python train.py --qk_norm=true --lr=0.00612 --batch_tokens=[16384, 32768, 49152]
Below are experts of layer 8 (counted from 0) of a mixture-of-experts language model. Rows are named gate (a neuron's input weights, with its number), up (a neuron's input weights, with its number), down (a neuron's output weights, with its number) and show model dimensions 0-95. Each number is 128 + 24 x the weight over its row's rms, rounded and kept within 0 to 255. Numbers have three digits each.
Before each expert's rows: "gets" lists some tokens that make up at least twice as much of what it gets as of all text; "comes before" lists some tokens at least twice as common just after its tokens as in all text. This comes from a sample of Wikipedia text that the model never trained on. Tokens count by the router's weight.

# expert 36
gets: " the", " of", "ed", "ing", " in", "20"
comes before: " the", " a", " to", " in", "20", " by"
gate0:134125083124151144166143139125118113093145136146139131137117105099151140111146105107146159114166097172132139154084135133107119110098122131102106090173135110136136087095134130133127141120106116099167155124129083151100173106111170056142176156151119130146143139104127106122130144096098132160
up0:120178134150154127162109123085124159120141138135127087128121104106121118136089144142138147111136120092161128155086172112144149096129122127133120142140116152145117132156092096145161133111173133166088131124159118156176105124147091143127088098151116156135098177121088070102117112140129119109
down0:122108130167128113101155136154151107126160078119171115157140154128136123140146156151153107067119136156144125141146108110122116091119091116141147091101168138131094150139138157119116128168118143111161094107150099076126103100106152080107130120151132131107162097114129116159138098157154150166
gate1:110105128149132164115162118103115139159104139120111144125125134181112130135131089094105186101155125146125165113110115116141107120147147146089121119124108115126108113136170124105128127076140058111122174122146131143148181096146154114116105109142162133076152118133155101093120123142161162134
up1:149094180113123139102131169137129147160141172139137122151114143132142151175103133103124162108129096144180119142114137132114136117126088122098100071106123073135113128109144163208103121152161148102156096127125135127144108120101115137157109138145135104156090128152133139123151142112162130125
down1:059114129088129162146135110134111157128179133098093095127158138119136169134151091109131107154103097109147096117091149116143112120117119167161131126169117104163121094123147107129126149131126138142112143129187097142124106152129125076144150132132160090129123114145180117103111121129156137162
gate2:142103121124136159167119120106145154088139174146176171126095127125166123104141107135148149106123088137134133098136143150135153151162098156143127094138060059129172106132120123116141130129132121148131168126133114111096091127163126135116147125115151121108093106095092122156169124128130125160
up2:146151123139101154117136106146123157193151118149130095142123133118128146141120144172166142115082148143164161132148131100107122153086130119081085133121130141097119147116163106098166114117125135135049126099151144121162109134127124090128109098104156154101108080159111129112118113115123133143
down2:150111150129180118086167142113147081147125121155152137086171121129183111100100162115127113091095156141100150097107136162139130138139139145129133102092140131095181144111111106160121112128136141138115139137100088177129168171144130106138134145144103121109120152092123141126142104129161105107
gate3:162149099117096147172098114130135164096141122147144141082141129156121143132168156101142142139113142130170148115113163127155128088133111114164130101142112106137169146088127117139137144083105169109098141122047084115135124129171152161111114106145094143152091130115112122129137140139145125124
up3:130127089052079144128071132123154138107140078138126140123171159141079170143128131111129125121131098104081133126122129098150131160134127138135133113139132127173120139159146090108128126132148136125158127136135148151085176123150141100143123112091115123133109135134112140162152182094151106143
down3:166116133096116144148122121130164151145151138137151104146126121119129137116109126158094095110149084135072140103082147087125154161167145133093124102127129107136167117127131129156131158161168103183123159127112114136084133125137123125123118090113167061085136156140096149108143106124143123130
gate4:161152138113153137091136142127127148115113114135069153175139121131120120139076090143149093115115123134093087105152169131109151150141185094143141132122124095101142128111116136128156152122101154110131157104094111100163152155121120152121123116128153129178075112119093084132155132159139118110
up4:048135168106145111143127173114115131107143166116122140115157125152110094128125118105132140103136084108113122157117102110123095159114171134125158120104125102129153163139121150136153159119122146109122141111184127115075112136105137151088135052169133117117155122131112128118113093123107126127
down4:148153106134094101152132134154128128113108124113098153072121160093154166081132109087123153116142185132140118134132100117156143102161100141084117152118166124122088138088123139186116099136138116145100133124180157123118107141123104100122137131148120116121108131111119151158095096123180125110
gate5:141115147131114112159112106144143094145153089110106104119132114155129132132156160120104137107152131152175118101123120139122113092138110187154152112167156143061142126102100170109158121119092128140158127137076116127128141095110148107155154162109084111171112122109110148154150119131089110107
up5:144136137098106132141146146188091158104093104088134081140112140112134048085117108135148159090117106146148104165159101124126128187134133149099142155129124122131104136106142121110144116136148141148132088115165154116116126132140091114086102150105109138153145131153125150113119146125100135155
down5:106154117119114122099096131144117082115062130130114149113114088103124127100138119122087153153131109117137122151153109141079128159125121172181139171131125174115130131128154131142102146164152119123182127106112116097136121092101113164130155120128102145168126090160154113129103171131093119122
gate6:092093151143138127175139122109121142140147151107121159095141129145134168125166184131104184133124119181120102134117116131152138114137130121096128108115115125164097159108197101163132123134103101128085114099139119160122113170158150143118091092115130117111109128142157147132158147088119154120
up6:094121134149115111143116137112124115116121079153109115155117148111117153093140142163116151147140094116150117117205123095133115149140085151111075121116107133100131141126131126126144133111096131121122106122123138172139153127144103152116148132112178099165146104104169100069104173131127100079
down6:114106140142102117165121142137157139145145131099141140121181137128112129087104123122069137110083094139098133145108093091107129102138093118122174134090113119104127106131144136158066150155116087102118084132119117134146142168141137119121161126107117082121129160112070144150141125125147153153

# expert 18
gets: "20", "19", " ", "0", "1", "2"
comes before: " |", ",", "–", ".", "-", "|"
gate0:127113128095121121131123105124108127145093178122174111102153094111092112158116155115148132164105156155111141121150158128127149125117186183120095177133100141121139161126140144141118106093096107126073134125167125118135151131137088143176094142144136130112152122114152141068142143140123135101
up0:117149120114158142153142097144125107117086103130100127128135155132097120132129120100112120095118114137139162142113119140185160138128124130162157092170108105099120144155109132156155129100148107148123125119108127191117127113173105122117109120136084087126134172117195079151138150170099142116
down0:123156124121108111125139154092118103116090095126115123101105116077138138111161167123170089146141070123110142117113175116069150133114136145159069118131124084104118137121115094114134118118142139136134148133146143140128109125111096118154124135115148130144136150167063105105099088134159104154
gate1:144106122114085143132128174136074059135140107118143128117155120166114097112124106082115119171140105113117184137104140147133164151106189140158160131126110140108123137164127140171176116131124093143093106110114095106151103106116126155149129091107135108141142117132128131129117148096125137139
up1:140184108135109076130123102118129136174127118127133135129113115088123136100082131137140138119133130105118143155141170142130112172129109152153119087135103138129113101097135134093127127078110136136137131109160138127123144166092163135160111132120200189107111092118122137128167114169165145112
down1:109139091133133137125167156105107119122159163173120093120118119143115146109123124126092115115142107117124148092109122119155130134170139164163120146121073108131157133133137108069147158192123127093124165123084114162116130147134147156072160109141130133120100146124124090132083097130108103125
gate2:123123092128116091113118119098145095131083097126139151113140144145134096145157108082162153138143175135119175149132153095159173115102143162131132161103123139145128157126169162097181112118115146143063133095150132113116158102124127122097143111130155089124154110149143116128119127153128114167
up2:104141108143133099132123103160146105090093159114096140155114117079119111117104119109117150125099135162125077120133094098144122122127152168131124150076123112144160115144158152154121140116126134107128177129149150113142136159145187101133164119118084147115135118178152129154185129158164128137
down2:156156162109112131157163139134138084096133133172128101137110126125179129141110118125098158099118081131084132106099141108102146134155138125155154128125138087124165153151133098145127141151122149101137162143173146079156128126137122095145180109115105143091141107146102085083151119129125113152
gate3:152090097121157120105128133155138133133113122157157160133139097152150120137137087136108156118187156140127138120137143159137155119122172140057162139140131116103160115166147111142166107113118090130130141119114145163086102138104129114116162083113086116102145152132117129160143081105090108135
up3:079137107112122121119137109156140124086152113149104147114138131173136164111099111130115104132123096139124098110118100120116071096134121149125128116159100119124145146091148138100122162124104115130145141107080115101101100082113113141144075137165092174153092150122096105079131141128132136081
down3:153096155088135104107097102132117109074142081132075155157076091114127135126147102127126135166124162134146094127116140150139147131145152167149106112160126098141137119163168156104155132131124133127147129161118110123086128135146110114123162147082117153171148096081126128148149132115165135118
gate4:134112133156135155137073074072109136153128138147089139116139068111135160131132114095138155151136106136151156164109141154110129130120119129160113142114100085125109155096121175137119082163072127146144114141129112132139148136135117119151171162091097115128120122172119106140124109118133104096
up4:107141122088113149072175138152116126135124151149131122129143167137126078114156135154111143100127148142171154131141122114150150127121124150128194151127123180120102111144116104147127090106111162111122141117129117157178187122108114154093121118172142109092124141123142114126125134136121077082
down4:150084147077105122096146126096127085127077136138124108162160147191153091111134130139108149114123116145152124120125149157125164133107159179081148152129157126115127159139123115148104174122113142163148124107128147138144159141145146112101169128123141124132150144134119149154169110176137093127
gate5:143139134118167128099166115109148113106156123099088180104147133114109111148139113125105120102105171143160146120135137140146161090109149157123149087138157137127112178116127137137156122124130157101114105117108092156125179058136097111137109157131139096104130127159190124129107124122103138096
up5:146153141071129108105095139120099102116158136121130145097137135144128141132122110117149146159118121142146158130144116097141166165121170081155143114129146139151111179158195143139140092132088152150114082105132124169112103134115110146102121169148083096128154104122175141149133140133137119104
down5:125112156110125116159118127080131163133099100101075117100131127143175168132130108133139135146110133127174144113123134124129124160141098103155135115118159114098117117147148122087106156091129139105141107140161110104120088165096158134116140111102145104143114122068138157136083156069175131123
gate6:116138132131171149120156097138170123123121151126094133100136124192076137159107125104133096123126117131139124135144142095166135094135113108135126146199128157095090141109167142134109162096135113154151092131139115089122140132141134168121154133108087166153108135122126136116129173180123152136
up6:093135120157132151104117068100075125148125128168117137102139131117134158143123111155100153099091146102174144149131111157125154135120145136083108113145108135101103116139165100122091123117159121113130124143093146119094145108147162113144096143096149139136140143147177108115092172181151105106
down6:169120156099135149166137118122132100112134098101145111123133154067167111108123125137085114167116126145138135173146136145113141163117081177129102167072121154114160149150098151148143126167081113112095158126144155153118127131128143118111104130119131073111130141104109114144127132107164135106

# expert 13
gets: "ed", " of", ":", " to", "ing", ".\n\n"
comes before: " the", ":", " a", "-", " in", " by"
gate0:099100097108168139145128075133104159105105151129116131113119112092174134133113138076108145164143156129100176120108106113130129122127140164111156121125079157150166139114128140138147157114104120112153146123151142139096148129169133136070056097123136141112117128142130145166121104115101105130
up0:114127104129124133096120109120069155150153112163139149118090144166137067134066113113133123159131081123155129146090119150095127136083130118122136096155085132142130135129126140117151114113119142143156175122118121145121141151128063144103118139142096111152103074123127148103121165100113132111
down0:151139163149142117175128116127125127141143160138086096162125136102119143139099122086175144111132127102123128098163146134168150109160087116123145137145134087148148117110128106091082118137121130115119056114140190177158149127166110148148096163111124127128102150131138119152150123146137146144
gate1:160111085132166145184131126179129143130131109140186139148111139125139158118156123148126136159093137135118131141158142138086160163148115155143161146159106145134173096126088113080138085118142130125159140120142153155143142133101115123101175131116130077089110139122124176110109141142135123119
up1:133142109156133117115105132180110152095082111127115122110149131108139081128136115107123110135140134094084140103129138151151080135117161129104202155140166140142090112152102130122134111133078131104141151112151138078095146148120094146126152145114143144130109120150138143106127179125170137081
down1:111164117121101133154139107067134133134131153100111109186128105121093142122100108088127153120135116121121123166121103119104186074140104144119156104095105133127090126128095114119077101137128129123140103111123165173130091105137136121147129092139090151175134146146143142098091141117143105140
gate2:100120124133150152155138134124149143092137116128158166086132127124132128139120124129138156185145134155109122093159110116117094128093191151074090168136131137141163132132141155123127103124134132148144123173112103142144162121151167103186128120107149098083125117101156093109139119167155149107
up2:117139148075160112121100081144127093122137138163135123136118139164123125150110087094147108140134132103092083138116116099122152179101123135155127137104179144110134113128173108103130094139137102108126149087152130092114138136132158154142169104094119123188111126177113153139126158127100125103
down2:116157151128136150101104082128057157104165135136139141168129137116078141154123124107135130134148118119134134143136128108109135100165126138126136139119131124161069116086194138142121161079144150122138128155090093131138149111116119101163148173153102118117156092117146123108121119170143143109
gate3:123135106121153134142124143136129132103145086112122155117144090116128152150121127071122146162181176148159099124146139152151131135111176102171108068180095111152149115132094133112104185108089127170148094104127117128082158133152127169131118119113126130115120133121127127127104113111152124120
up3:148162079144096149139079165094153139132131111152143154103114122081126068123164097138096144147170122120152158116152168149116115154096153131123116119146121148162137108126130150168115124126127141110124122093112106144093141174123152103138136130089134118151131137146076172145146142107135088124
down3:151103137109084132125094109116107164156131136117129108134083134153151152137158113138158155143179107157118174151165084106111140155100110164112136085137104134107170108134139116127108118157118125093152113127151109083126138165131111140113091133135145109155128124145124106176098142144181115167
gate4:160100110149165133144129142168101066135099088127151147087076120127112099108137118122164130145145137144124170128118104120099136137111146149130079124169104090093105101131133140120109142108085114137122133182134135149117128134138156133130163121178130156132137164094113151112147171140155102141
up4:119130124131109164118095148143136128158099117114117208129131132085082118103178127133100113125110113133103121105159088103123134090113082145087133116127131136156165136144173146087131132115135106155175138130170133103112150115111139148160149166119093103146148156125123106112102129155152121128
down4:148145146096204118128099173127120088112153108119112134146172113113182133110175100087125144132155119134112117110127120155144090148129105110125141137150129114113149139097083148123130133126161155151124097129166144112167114141146126129151127112099111090161120106161135121097128110127117095187
gate5:093149108185100092145144130084094155095117133146171161138174092161142164152138151093117155139145147152119156081123078140097126124155170133101114125124125148138126155157118171096112126120115125124131129150112137159128121168131117103144086141160148142117132114104096156144159118122119119142
up5:136103107134160127102144124114180115092122096115121163149195129099099132147136107081141142136135176132123154099125090136121149179118090154128147173155130122111142145134128150086117123117102134122150167138142162120115128132062123120160136126128121132142131131108088119096144119114141069147
down5:194104122159129086127144124158104124071121147155091179100092143161168140085139138164136122125125126125109118143128089109129115137118143095128083112093098113142146141104116115190102138122156106133103141130105119128107114113102105160090091101131146140119091124128118123115151119132090139119
gate6:151105115136164107130114116141159152092099132130113130091119117141118151099099124134120128152132154166131147117158095114160118116113143134080089170124139128184153130152155177087099146163099131138172151123127162149136150105157105105142122120132104100141118109149178113140114144131187090118
up6:149132134113131139094164115104126136157190126083105103161113098123149123131139118087110117116117121175091156112116132109131077100145161157097121126145121134136088090119091103147086163112142137167132111124135123125126090139103126086117099090142132121097097110146108138152120120163139176099
down6:098109085130180101153118157122103115104098160143147130099128102085144152105085135103125143156138143105128161122153128152112125160113121130088097138137077151146141116145114130103136120128106095125169172155119173111176133108121106169151111122124159114112160104130125107117105143125175143166

# expert 15
gets: " the", ",", " of", " in", " and", "|"
comes before: " the", " ", " a", " The", " M", "=="
gate0:146137134166139130098116138114108115138086140124144122111131165151148155168146063102091130165089138135137140082113122105137132196119136137144137136106092145130144122128079155167140126126127114119135149135149091107179102122131134067101168115122144117097172154159125126119116102137128118145
up0:143101127122109124157127152166085090170152135107116148168144096128135158152152126141137132133130132124098155129147121091099103146137153157141120160126108136102164119149115165139104123163132129126087113125104161168163123127156077121126089189119140149135166120140071120089126135123104154095
down0:153100124122151142092136123120141094104136145138142180099128150136163109130120200146093116131156122139096088159136131124149152133147105115097094138107172136117144127129082169149083124106130110153125132144112101137085139158134154122137102106160139126134089171115150145125165122182136101112
gate1:153135103108125115096121166155109110140132139095147103133164124139164132124112126145098103117162086129113129102122152146092151086112127092114100088105074133102122136127112159134158127145089095181185095153138103171130126109098148151117134143130138084139110140105132124111126097171128102151
up1:135143141133088160140149147143126158125090108116119125179150114144139145084111118144107126122157122110076141111127172121126132090134067080155147111108120105094122112115152121093142125092148132129172111143131100125135158107155124147157163141161169121138125095092111098080119094124147158142
down1:112194110119131118146102108106095082125149140110102137129155165133111164113132102138133118100155143129116125138148186122098117099143086112147098122145111148120120153157115134103118137148130134143152088158154106171148090120137124154121125133111115130163140077163162093115104144114092105186
gate2:145106081099142123112098105166121080136151123111139076159116118103116112117151159100104152120107069120094161116099107113142149149080145093153097140119140133139151148135098147137131117128110115131096085091122124164087112131108088109137136145119146097117099112124109116101131135182112145102
up2:165119101084151099140132132122062106143107127133161088128142145142132149139185124176146085113121133124092075167101087125126160102135135087148134114146173092116128133151092149161110131116121106121154128104107129126141142143119084153094146113132174146132135131112112133137099139105118138133
down2:111149183144134154107160104135205112129132096119114119162112142184081136146154168119104149083125142124108156148129109127133119137119103129148108121134120187154115136155153189156135156132146110125159137134121085111124103130110088118141134108169130100143139142129144106105142108145144147118
gate3:135095128098145103140099109146149129092109146143119107122104090116111127128096167079168152116085131111104150117148137129113135108127151096141167137137073111055130135131085103153172144102120156086132137101146127118158136131120139146118161121147096169146122126095142141124156076133133147119
up3:095126096131150129169167155089128162157136136112124108089134108141131108124144113132141119137123083156115116146099120139138106146132105139138152166178124129124136148192120114136128132125153136128116121121128166068105131081115119147178111154169102148100093138117150161139174132082090123118
down3:128110143147158125121138155098074149136165159082125142121132110158108118157106112130110166137148140128085120139090130117122135121127102131090086083163144102113117149151098151144130161132166127105087105137119131075102093110133131131118129121157078148131124189091162150127152119130114142103
gate4:135134111133136112111128124104135100114115136150160137131146097093144113138103160106149134151135120179156150128128145127151118162135100128088172125115111141153178115166125154114130141118158127142107158126152114158130163090105096135097183109148112164117115070123091148084178087100136110114
up4:154148140124138123116109116148146166198111108126108136115097161115086056141111108164099167138126130135131157160141105163125179137138107128132131139169141123147110129146102069134106119109131119122160139155121125134129138125127152140087099116145123067114088143099138125108157132142171139131
down4:139123105110128169129132132158155090102112114108096106114122093115085149139098142127111084099089152117120081083123150095096138104113130112134171145119133147132113112164159124124085139124086111152131165114139064135138115136166130115114073154155161145148144124104137103127158105118104125141
gate5:111087106091113117109110167166102161150130118131088141149138132101148129112130130101120145123130079177090136110145144131090171155172101139119148134111124119113114135130140175111136108114080102094135121139112126172132138136074130148080114138113104116147106163108130151125135131182117134170
up5:101154155153146140143127132107115125127150130114127167121132144121129130161108140096129163147113166062103126114127130091145139153130150129118131134094094141123150086126148072095150176158135114131072132135115089123130162116150154121148099137130087150089144143120136157097067164101120124108
down5:150083124087162098112139158173108099111109116138141117170143107118185108098129152098119110163118121128114141086114133115159098127119100160141121147129174092095121118137102144160118145128112155109109105116106111129168150120063158107130168108109103107089096122124132138115099140133114107142
gate6:118120114145082137052147095116127131121135123123146159168121084125142159105140104103148182090096108144118122126122119133148125126131131119126106141137146121134131088129158111157156085146084124151122117107158168127148075125118129116115130172166162101106154087099128148105137130109161108158
up6:145129111111148116135123133081145138140097151145100114170097134145135100142093126109131120127141147125136088117172120086187166109091101119086129084116134154104117116122114147173137128140114173076167139131114128116130118097139079137150121129122101118120171144149100104098102141138157096096
down6:141090131123103101165152138131129116088120084112131134154145124104122100114135136120107095088151112177157139141162146129118135127140114089109161160101147127139159139155108085117115101112169123144114145136152103169135145143151101095113156106114149118105130072095074118145137104096096146171

# expert 21
gets: " to", "ed", " of", "ing", ",", "."
comes before: " the", " a", "ed", " to", " in", " by"
gate0:152121138128141097136105152106151122109135123116110135145136084119134145130120125098153163104117171145149185135123141140115122176114119126127199127114137131144135147122140180120176144125134123095131088125129092103121129149159094181115095127129111134166120099164082134099161175109164120134
up0:090107089140123187125170140140106135159135079153119132132152140121089127112160090153139138101086113129123155158114165089102095141134134135146121160138144170174118131127121141128142133157101139155100170131111138125158078150132149151160161077136112118094162129143148123140120131129123092120
down0:106109136082139169153097125135131125113157128124102131135144084124088145121143055131125098094114122103155128102132136086138101115138122133128162113165156135136140146126157126149107093118118150111141131139105129144116133159191152158181148127157116142138163100131110157141151172170119146085
gate1:166127150123103119091086133144166166130120133141138154154113163147123187137138139141150174101122142116128095110140112110124139136116133161099136093074119118095077121107152118155143177125125160133140110129131114142151121113166072121126114131145126133096140113143156133085160135171171105106
up1:093125131134125104130178119101102097114162092133135108121121139141113119155075082156125164138182156124154148145105153114154125097145096143095092113140100153148097109143130128098125100130082100110137139107102124111104130104157176124129117182122151148127122155118101177123107140103139158123
down1:118112145076145135146132129082125159116100132130140116139130124166131128140102121120098109127101098115166156148167136134147126131114162143191138128160088083184143144146119097067106128116149153119135139153108131122167097152126100114161153112108164118146084100099125112144128115122108162098
gate2:170130146108160105156141147138189106113172169113155147107123191093155087130135126114127064120103147138128147106124130118108123112114151158148147115156131083116149117141140117094156139138096112137126132136148111103089120117114134102148164145133109160108136127139116114182139093173111142136
up2:091130099157126117121085129111143083122115105118120153113143120185114120130143152161149120060115143089104140162156122131104132139135110113112131098093112150142121123114138137133078135102104181133103157113127151146181159120087088115091135141099163152145128129111159113114118123140094142093
down2:152162109103123135121100112117126139071125120163145058143129177130123156130114087108084145132135076171118118097138140117135135067142135150154132157116152108156162119122153105144146126105094116147163126136119121112125107140146132166143144134173115132123101102134171095107141132132093097120
gate3:111116086098162141095117111096085165137154156126182142147107147094129148141128168082148161147105108109115101095110122105136169155156133148155121120148136140136141103135084133093144169104124132134148141139146107087115127161098112141095157117134157116112147141148147089163147127150152094110
up3:115159137130111153132134140142146160149104104079089146125115151118146162102120131137147105151119136150131166186123148145100144065130120120146104171154150149115105107101147131155138182133123120138127126164132102163134108142130144086152061107095127118074112104125147112140115131125157138161
down3:118091156115109144135141182136147062167137125123113115124129101150146074146137181124143118138132151135138087089145145125152121161137102135137129151149136129117072122160111133112128165106102099129099110128112137186105115129100162150107138158131108116088116122171113153151174110120123147131
gate4:133109129089137116102078136156134126115113171073082107149133123138094082120151151137124158058138154136147102121113137112135111135178139111141142128107121097149146163104127125114153129144121138122151115152121145097074188137117147170164127133115130133128106135144115101136133093091139122165
up4:152083125140150104112128142104156127122125097100124149132140117155148120085142140113123145106083109159106085119095148087105104170124106104133128158092089101167157125098162130144157128167124148149175104139113120079138082152144116133102096103132107132108104108151127125114089139169148126134
down4:096161137182101140161120097102157122104174108153120110155137120115122143099110113147101121107157150136096138099098124147111149133153110166107147154148096115104116119117121163094133116173113085121128158115130169124122110120148120099165139142134156105127199178125148151097112158150123127130
gate5:127146160109129109164132139122123151163109108141161093108167109158150119110183148152124126096157119122160146084128133148126138137131106139152174127160104130162176103115166110090157086113115165116116092109137133148135171174117115136125116125103122102145145129126176143139137171090103135152
up5:125145108136098166155118128093147106069138107153105142136115107143161125141103111143130136114113106094163156126113136068144136106129151137103140104114116187110115110118144168119149091124132102133133115130105166160098139098149115099108088145108155153143099126094078122116069101153136126122
down5:130188112138153117137136109120160101117132167116138125144128114172121166143123125155130113127148106103120093132120138113158161128115172140111099122128120111122109126160130156165073092206133138144120138126166134112128113097161125091135113161128091125127116077083166111126144094132165148128
gate6:162185125130091145151115123164124163077135140125134143139152110122141121132108120150127143156145119116112086096114132094112159111129104127147169121115151084093112127174111139127176114131098107116123096137110134121128124142117150142170126138138124087078091160115106104108119068073117118116
up6:124170128110123138170114128098138117118095099097103086131094171096094164095107168100108089166154146129128088127143141124128149149140130141142137126123151156098178130114123096127130117055113096127144120153101116141119114166105114154106109107087124129142114114130166084130137103119154116134
down6:111156146157155160140108091132105122092127134145130159117131110152097171128184138178136133118143138118117112146148134089109144094130143091147122077124108094141097149140081157099168160148115149139144155135142125097145129136114137112165154145175112134140143147086126116115106094093081111127

# expert 4
gets: " ", " (", "\n", ".", "s", " |\n"
comes before: "20", "19", "-", "|", "1", "2"
gate0:130137128102115121150099120114129139163141129176114203058119100133095088124143111113119128165128092118148173129145162132137164168115107116113170139162119113148148158133111105158140137131122113110162126128126142131116154126156102137067152140134141128104141098149136112110193127136115131129
up0:159127123086109154129131142135095149111131141127134136178126084159148137085105136167134154097125119158131137160116116151124104133125150110121144145109099162145136153155137131174084089106101147098146129158115113156134184169065160150107128099150154138086136104115153127120141120133150097117
down0:106134106119098175094132128129165119101141157149123128108111142162133131149133151108117116086146148156118118157168141110174109104146152118148156195114124136143123118176110143139126117132117147117161155132159090151168140120131159125137132107180095148102148128165142066148167134117109098120
gate1:089164119123152111111121165130132140087138137112081145125116156210114145131105099080118141137131153109098139100132154100155130118140119133129145155131133162115133100139139157130126123182107131115130113142171104130173117136169134143105180079148109127116131164147092134144171129149150134116
up1:127117194099114120098141150145115122129145117085141111136135133112123132145096135154137128112099124115137123126143151126141116135118164143120140144119123084134171133147098076075104106162105129124154147172074120144155180112114174161134098147128140128088082110133126105122098124166147139173
down1:107087110152148142143116111147124132173164105100093122131127098112095149115153145097157066127111115094126112158141140184112114096125135128107126111144150147110154087131103062099132134119130152156113118088163128124112103111156167149140123151096128168132131110117112133125097114076124138103
gate2:127112159136090129111101128125143151121106100135089162126090125131121147177167098078120118117107108078157133112147142145139136148099124106167103108117155147135140125141151074135135121075096141082154099137183114174123159122129135118146138116120117160125105160144146145117107096148173137136
up2:124106136157110103120126160090144117144146128123118132151149164165130121164158107130103143130189084129129124130152156111103108092121123143160138147085127153096116134091154144174142157116104132128154140144098095114122149129083142100124112143122200072138115161119091114101151133137125157127
down2:112109113130139152108143181121151131163175135142176121177126086107163129139116146132125124136099107150133123149149164131114082151152102123107123130163140142134125097151099169128102173155156147139092139120097141172090124161130118128127159142089120106124150175167121173111139144109151135127
gate3:099130069146142081155156129122148109182143120143100113127144130135114130105170119081125170144163127121153160151123123155136134118117174107176160146111135162160108080121134162142132092114164109125117126124116111173120143141153145115128114093136139117123117136136157121164159133086097165108
up3:127134119117123135121128132148127120142155082131106107127172122175129136177133102104150138127123097108096134127115128093154122135114149147082057122120143117121105142118136106125110105135126137129125119149182153172092115139160099188109123127119150106127077193117124166116157148131112094109
down3:140117106122167104148133116136158141131131107119103167153128146159135141104147115133189157115117094103099140153106149096152117145130089166143115131142117099130088122093116107161112144129107142125136125120161101181099097162151144122119137118155121139125073140105150148114125197109160172097
gate4:098114094127119070077105148143142179134166135153114108127110134126146138158151122094121110119155087124056161160150135163128124102127149129164128101096096123145149121143149117132137110129130090136093097102153165119123148119128134108086133109114130120118106092108160156147182122121115109132
up4:160124160138122090094111095156109134110128116150146131101076102129104105167131143134129144098128112127121118133113072161137133135114110087149130126150158146140118124118096107139134110100141131071153106143112133162130130126106142097138129145083140105132143164179143105132133104157106047168
down4:142113140085145132082143114121126176089114100109135123152137132160205120125125087124125126109061118104128158117091147128160089122126180127158135089144151121115104170107143120136128131142103122125157131101133108116107139105137144147175096127154164131107129163097135142094125130146111146113
gate5:149132087133180104124123162157101125145146130149099094073129102150152148127130112126167106137122133102134140122088154131158155124125136103158128156113133104113117118124142139094115153134073097145133141141118087132171109120107114122118147126185107113122144111143146137092141141075190166098
up5:123141119144175100100115108092127100128135171138133160101068150144124099145134136080152129174114105145144134119151195116162130140105145132136124104141157129146159141168157155101182123131103116146164153137091136128155146102168104165149103125143139118112136089097114140139112138124116132132
down5:110125151130128065125122135125118134163096122176052129113131134105149165152161123147162150101118140142125112199153087153131126107130097101141108138150153126145143108106113125106116140089117143169134129143154128134120146158113108135143103125105088134141145119109111137149084153102131179100
gate6:131117161117115067070132105172132122116151149134135124129119120145131159153112105142104150155152162127102131127124133119134138123063146099102126179141151153116117120135128131160127105086138127121156091085143123144134096122148117129166175153094141192106177109109136159140147113130137146130
up6:072139099160145140096155131147162115114159139109132120112156133111113132137162082128127103163138152128132150125135141102126147107157130148215112139137104168143182114085134086137114140138144144145136141103132106138140129164104095163115167150122156137112118124143128127134130114090141114069
down6:124126169104133112149096129106093102113140112058126148102132089141133165126114120122147130162125143131122110120125109102079127132122133136109051160143167153162129074104091177118127118122151152119150132140115119090088090120147109100118127141103126150145141138145135101105146129120141161091